Experts of a small language model: 160 squared ReLU neurons an expert.
Below are experts of layer 9 (counted from 0) of a mixture-of-experts language model. Rows are named router (the router's row for the expert), up (a neuron's input weights, with its number) and show model dimensions 0-255. Each number is 128 + 24 x the weight over its row's rms, rounded and kept within 0 to 255. Numbers have three digits each.
Before each expert's rows: "gets" lists some tokens that make up at least twice as much of what it gets as of all text. This comes from a sample of Wikipedia text that the model never trained on. Tokens count by the router's weight.

# expert 15
gets: "s", "ed", "ation", "ing", "ly", "ity"
router:137156197089120137060144090112127167118085125133111133127127124120099134138138158117128134162094109129135126192138116184183123102144158096112125136103135154136125126134133137154121141141118128095111152137101139127133152150204121149091132146143120119167146173146108213169117158121122130152140154132103126090158163130117154125144171159106103143096112127116138131103114137123049129133127154133102111159125114116096139090073140097102140131111141126148117113092129087086125130110109120090162121183117128144140102150129136130160150129132130142155114160141131106154059128119111130146125080118135158108128133114088095146096154132126136161118129128106122116140121132095149115123112137132110132119116106096116140128132145131081133088098157091098122112131129119139140141119101088
up5:150090115134116147118119108123137121108100090129125119144174131156137118146124135137150114167120145128149109169130105115100117116142165115115106119107094122121133068154131120121130116125086079101151140118113126105152101126133121143122173126109130127099135126160131148159134148091150109161150170128109138118132091096132153109129159124159115121112105146145114142104100095193129156154158129080119134131155069120150131138176168152125131107112160130135152129090126150174173157153116143104142089143181120130145102157149143082159147080140184167116122132152118098082148135122089176116105162106136146148099128136146091065163087111147120169095111108104138112059148130132123160129135098164128121114130102099114133146161126148122110082134113113124117100127168122126116151129115115

# expert 28
gets: ",", "s", " and", " was", "er", " his"
router:186144195105163111077125067153127161137088121106124130142145130114066146176139157139128097186148134170127149130127141134147125109137117128129109126097154109108138150116102139146113121125082113095096155139102159121096137176166107124096101147128117139143148173146144165126119141117117135143122118115149094120127159132166123129120161154121122138094095096139163128114105119124124099087122115127105112108139137154128199142142129085097159125127136145148123139110104125093115126152079163095138083153073130121142139142106121161163134127109109146122106113126140104116073139113097126139117100108146128159152123123110094152145146153090160150117115107135180131143159146070166116115102128156119107107135106068119126104113160119127126109118104120114169137141132156122096132097143160
up0:135124121134174083116138130105180174136091121117137104112111113155075171123108163112167119124164106104099111131113135160139131161115089118120093095160142133126123149122081162122119166102103104076147161115126125126121109143130134123120158092133093149136097176155120172102146104130144082128136102116138131075123185131162112085132104162112102141111120111117147142149137131127105145135132119106120109134182134175154162136143105113120135122098147139098104112116105133129122138103103101131139127117123122070120120127116128154152140136111119182133166115141107106158103142135144165118119084162146137171146130115088115134160138181105138155099132091118140089180155169122134144120121081184163106143122125099093121113121103105158110146165117117162143138149155155123088121128143125

# expert 6
gets: " |", ")", "°", " U", " by", "″"
router:162129175176109164130118072126089121120125123129103172111134118087118102095149154132109132106123116169153136175146117156167071125127168111085079150104124122118126133135130128159097147148103150115112134167124135144103125142205107120120122129127124131100163128140108137136126138157162143172177113114089124108165137122135112145138138096116125106114124111101125137093121112123050116138123119078091130123112128099129150116100099128093130086126164109139156115102135108094120153159133164106149102125102130124167144138088156129172140167099123139173088148132152125172126129138116142101136117098122129143159156152093123168088111152129138172114114174094143152154121115127169114133121140140104114103150114095114134146097105130099141144093138108087137109141144158132117172106132128
up5:111137123148129136107118101129148110127121122096166159074126115141150159146144148148166101150137174137088140122115140179112087109134153098144130121141153089131150118195122136104107166177166129133104118134123110124131142086144116150119140111097133124120130145126148133120157120151156094100096153163128110114146162166140119153135095090162117106090162082073154126142123101126109129196144126113168128108137150144079150098139108154093138094110130102097159124157138114104103110083080171098109128085127120154092121095101130148131138131115102122132105090109160110145160096152128129105116137175171137125129139104146124141141155114180147136121105118099121103129106138099132121113170140098076142109131141092097134163112140151142144156109140139099124144168128087116160149137148119

# expert 10
gets: " the", " The", "The", " H", " K", " C"
router:118129087117137092164148141153150136127117136126111133129119085138104142165159113143129108114114122109157139148100146181152106149157105121070116186092150104129126069131129140128108176156091117082137121130117111147156099141134081117105099156094095136108144134159146153143087172112116087145145151134136122125124124130128088149121138139131115127131127094123146145099166118123146102129127148123113167157148109090096122118172146133132136081146142164140146105132134109140162156162115153125107091156087128102162113148142136140169170126107130157126122149140117115152151166127089090128105118097127115121138113074174127104137103097128117144086123145133117154152142159128165119103096135177116116142146105088062110134111131150128137150125159134143158120158146131112067135083175166
up1:132147121109094127163100097132102107135094139112137179121128132110104135167096138123151134105097142108148124103121153117112095111131097120126141127126137180115105117150127146101145133143171134136150118075106157106131137121209116141112124087126128119101109135102106143126114121126177144140147115128091080154139099111139113136133127172124121147135130146153114125103138116139148120108128116162170131093108116128095146092098116137145125147063104120134152132145118111124108137103138117119139104089112193123181121125159157180136133122138136090087169137120123069102113163145140131096110108194151137123125109104159101158120143142092147160169148179109206151137087121159161140111131142126151141141121148074150132142124122092075154143151134154102133141139119119143093124104149124

# expert 9
gets: " F", " D", " N", " V", " R", " M"
router:105099121109092094136158138124141154120126154121142105148195095174129133117151124115079123154170127135121161127072129149157100104165139101095129154091141110157093107126124136136103145146130136118129161146162126117121086181134139169122113132138112167145169136148125156166091102130097130173120087123158146118167135127137135145117157188098116122134096089107145145115067119130124120121131137064123113107141105086097162125100162147087148103121141117184119104094144135123135143154110151123152141123098141104133119126095106160141106138128137145136111160162139104119120107124111094108093114138155097120109132147125091134125077150121113127144107105127138150119115177083132137091123113150126119104133114160100128126122130150105131166137195121125168106140165134145103134083168116
up2:150101177157112150144125151124112171123134118119129154181146123138131174077092141125114112102144085142132157186103163156167124127131121126104082119169137135156108153123098153107127127108097153114166114149132132146128119140132124138120110144114131150139153106124101129071087121115149121146147108124149146101147112117103165141141189146112110116077123131086121126110140153127104125089124148117147127094085121112113136166140178142091093109128089126130074108118167173136125175127123124081093138140146097130175111119140115137153161103101094163150160167135134094151117084114075125130086130130183128141111135140116133123097124112167135132131107118119146164144093148105141128114142128113143134117111137165148137177103142144155133102108153093130067133137127110133094092142144115

# expert 5
gets: " B", " O", " T", " S", " Ma", " b"
router:117126121129151105122120105128116116106138151149100077142127113178112127135137115139122124131184052116165129093111139169175099109133193115111094138100157121137111109153138141163131116163123129131107144141117166144149139133126112123106097151113107115171156125112142156126109158115106110149130132119171103153160127166133128162146144147101140120153123119114139129120135117133126083156049134088122150123157132124090124122167109128119128086123139151157126135112098105129088133121079118112180091134098140112139101140139152161136146124147079124152111079151154139141128130120101139099087140133133108132100158094138110126070167166133149167079105116101127115144110156107164104126120167171135096115130108114118082139098160162096122132139144122113181127102184132130118136121163137
up2:142150175098150152094131111133131150103129139151108114107131126151093097098120115117159137161160116141151125085127160098113106080150147119141085163117150112090099135152129124134115167127111160138127056115137132133064091099146108102124123134116125158092149139137139190124164167115102128159119139115108086136096144128101109063096147123132143166153118110168136058173122130117142126124123122117108113093123166093120128152109109080124129134150148123131140154116142119117142152122078134159143134127123190114109140111146143163115117125088153099147132096104140167134120154107144084156158136148099099113097136118124128120099122108138151112100148120162135113184136145116142132138123144115158129143143118111115106131122185137108098168188151124113147150109159158129130137116174115

# expert 29
gets: " |", "|", "f", "é", "A", ";"
router:117141130100118100121079101141114156122122132125118106129152137096120091105163176134103132087167060090178146127073114176132083107175158155134125132118147123114111143116127154187123141132120088112126135142131162154138125115105086117110082117142147131150156165144114127144134150130142131136106132106146074162150160136153106154123132133157122140157135076143123106079152129102131117128109130106125114122141134114116099102133122101122166124127145122184166112138128127128079161181100139130131089113110138111138102149137133127166125149130098147132089136118133092122086120135074101107109095138171127165129197136147107135116128133105122162104115155122151153152147156124153142135083124155113130107132147105168101130094132154080155146110159140085161122158148112114141144097136123
up1:136159082158143135140141109133115103109132134102142079128125100127151162137170149123158120133152103104159128147178121198155115106126149143126088101161178105112126142131157106158153174135108085141064109165114150136077140078115151146108140130113105143131120101134097160115146128148159064111125148119134089157144143138138147127101139151140131125151102165124134128108137122134149116100074137104087136120153135129153097134121147113123146091100143130131123114117153124105112144147086121102177167079165148099103100102133127126145104123137099140140084130106143150126096131073153121164101171145165113102165105140114147113135135128113149139132115131102088129139120089093153121131115135115126137157075119126167133165142111139101140166118159127126112118147087146156153124179104115

# expert 12
gets: "s", " in", " to", " as", " with", " at"
router:129123125131158138117115126171135170115088118152154127127119136158135127133125149180122097138127113118154142143103150126156126113104138111142092138149157054121152143096139133113098162138143160117110127106106177167096140167139120130111107156108092081137104122067118153130103133094126129174163156072129121126153165127076133147130142155128082167164102115123129124132112107094134111125092137145109136088118104144108141123129199101113121115146154123147112104105094128076112104161084126133135110117113140143131091148135155159139131141123128156150133144141139094127100117076134122153177104143150145162103160105149105138082114132089125163106140070148154119110094156112149119152132144155126113125153137095128119118121152122111155137162090100064146140117138137099150164154109148
up0:098104122118133119158126154148132111131132144131145126128129103135132125127124101133148155151102182120140135146078153134116115131138133142142108122133130089120144133108160172164168138164144094149128128152159155124137110142119123172099112126104095112146142107102106105068160099113097092114084135152077141144145098146127121120133171128106121137127129121121127110164053137145122123128113108127122149122123139159174093126111115102154143096148122106120107105100088124088148148188107125098139078102100114141065135143156137111104109100166101109138172198126168093148110082149131112151133117141148128130110194144148134134131140118122135201142105089135119123113121128149123107122157144166163098122124133160107116103111142122123136142116123122090157097147189171131123136156096102

# expert 26
gets: "-", ".", " |", ":", ";", "|"
router:179133144159091139144146088123100140086132119115142147124138113138127168159147139179130161122142117107148154136123164126123100089109149122112118148097144125092130113134135168167079169122127133111097116135121129146123123127146108134112095157103089133124173112159122182128080181101077097115147168104113116096154140156116114150143127111098113128136128135101124187083142103120093107158111154126112141133125109140125115078090123107112114115149136127170126116118169101127124145122123154141169085114103133111163122141107145116159104176157137163158146145135156088143100142119129156121107106076127128127136132130098118159114118141136142142099129143071134151151114132132150143121150148190115114114162096103119133130102097131100141080134153138080135110152132199116086153109150158
up1:103090106129098123149155150104113116114099117139127176103144165175146174109079126093113112112099124153148117121155146105126133108178120161128092084066136112121159145086160160099145137143097121101139128114128103158118123126119118108110096101159131093141119085139142153141127154137110145123135141104104109118133116179144095126099124084100118147174122102115176154101121128165094102160108153144180173142142126118167169137044080121137163131141119138125125140124101155137101096112107172124186140166111123177173144128099091119134146120102112136133084082097113127128154133097131129093118140108142128122148130136136160141123116145139147117098107166128112130144133174126127146108098140139137128130135148169115142100156145150096146117135126133144121102146131152128134128090137156

# expert 21
gets: "e", "i", "le", "ri", "o", " co"
router:123127111125141117108139134117092153093138168129146099110133129103123135122137164136105129097158127131169128145106108163161109113170147109141125150089185117147119092119106146114097127131131149136141160165144112158103113187164122160067109159135135131157140135099096150130142139107128093163106144124095133112161131150124145163100124139079142144109157097077167159105142103119136125112129146085119147099172126122105151101122143131094142132128156127157131146141105140115094120160104168118155107155086158106171097183097149141164102112104115156161138124120177087120111141107124133113132133147119109143122154099150128166116141104133147140093117127142124088157121129117136126119078162129079090138165124169111102097123125179097117113115188091121119097136114140117097143081103144
up1:131083134147131093150112158095148131086125134080073139126113149098177130152121148100111116147117093153145052122148127143115142125090139151157076182090143148121138133122105142150136106106142086094154160121180123130113156162125136132094074133149135091192145150124134112134127148131122134136145136112127166117121135154125141089119130151126113135132145150071125156108164093102141142083102128080127131144147085124094156128120129118124130138125103099165127157114151131133110112111102149121124130144122141131152114163141128107139128121084128158108129158093166092124162120156103158127115075134098129124146105115171150146148144151169129113148134131121144108127101161136140099124089076165113100127134073109120157126151118127164147103076159106144124141153158124157133148104148159

# expert 4
gets: " and", " that", " which", " he", " who", ","
router:120144193098173152111153112157144167080107139140145096147098123163110179144156119150097086168126104110137144143108139165124129119131122137078136147113144092092122126099129145110111143127114104111094123094126126144125128144152129138105089214114121123118114114124131175158103131093075102174124152096100117115173126121134135144102150144138109128121117124150126128091112119123148122108106111118128121105127087131096163111117148099138171102135121126166111098137100084135131150153116179134139134151105136108146130136165217168131134133122114148125112166129121132114101135096111112129143083129121158124119133109111130160143111164101175159113135089090134131142133172080119145097129114162063130132120123103096142129108132129094164140141123129113147134160164121115105159119138139
up9:163100166144125109176135125125154143103063145143124109126139114126114116120136173166118102180138151122129147103105098139143127085147148113100177142103152143144153099148091131113096118117089173148146127126145151144136090103104115118138131145170148138150159086106123171152131112119117124129149113153111145140117128135123188145096105138081151146137145152120102148112136124105125106114125128165122099107092096103130131154097126121124078102103137112196113129119140116127157131149074114112123135144114169144108187152157153133117163110128160121121162128114111117103112161179113132112114151113115138144168123099106138108113118124127122139158091109084165094052116104101152161138112134138066160131126142128124106156144117138096097115141176141104115090131144111152154152114118101

# expert 30
gets: " to", " was", " re", ",", " be", " is"
router:127136157129162120125129130169137142141101119129134096138121106150109160137142107154121088164108104097144125170121132168150136105145104140088107159115167080106106114100114117112096151137100162119129123100112156133131080149153123122126091178092094129137133168138100160169104151079122103181122136104113117095129147109116122154111159140119092132137120105142129111125148099123117104157097147138116153133130106118093164137161157099115141090159132127137106098121119073117128159150104153143119125150076137111171107150180208129157172121113111127116152167133116135135137134079085107136124100122110128128118156090138126133111119106086164186122105071122134137133117151072149133123105128165095127126164092120081148135103149135103155156143106104127139130161127117145125157131125123
up0:083121114138102126117141139139130118108122165139126092139119153152169167129161129136122103135108113076120139177075100170110156123162094142111148104135152092165138141132156166147072189114171146134143141112130155129152094119128109144152118115069126147124128136131103154133143103102157146158147112127113173119113098165129118146162155128106084135120151135100143153118135142072125118189146137118096120109160091103112140172148104099152138130129129130186105144126144110112133133109101144077148137116145115134124156160120105085130131090129107106131124128104115128133170100124130111159129118173128153110111128151135149136139107107143186169134136103131128115121122146163142123121097175113130114118142148131105123095111142086083113146128110128049127137173093112090127107125090117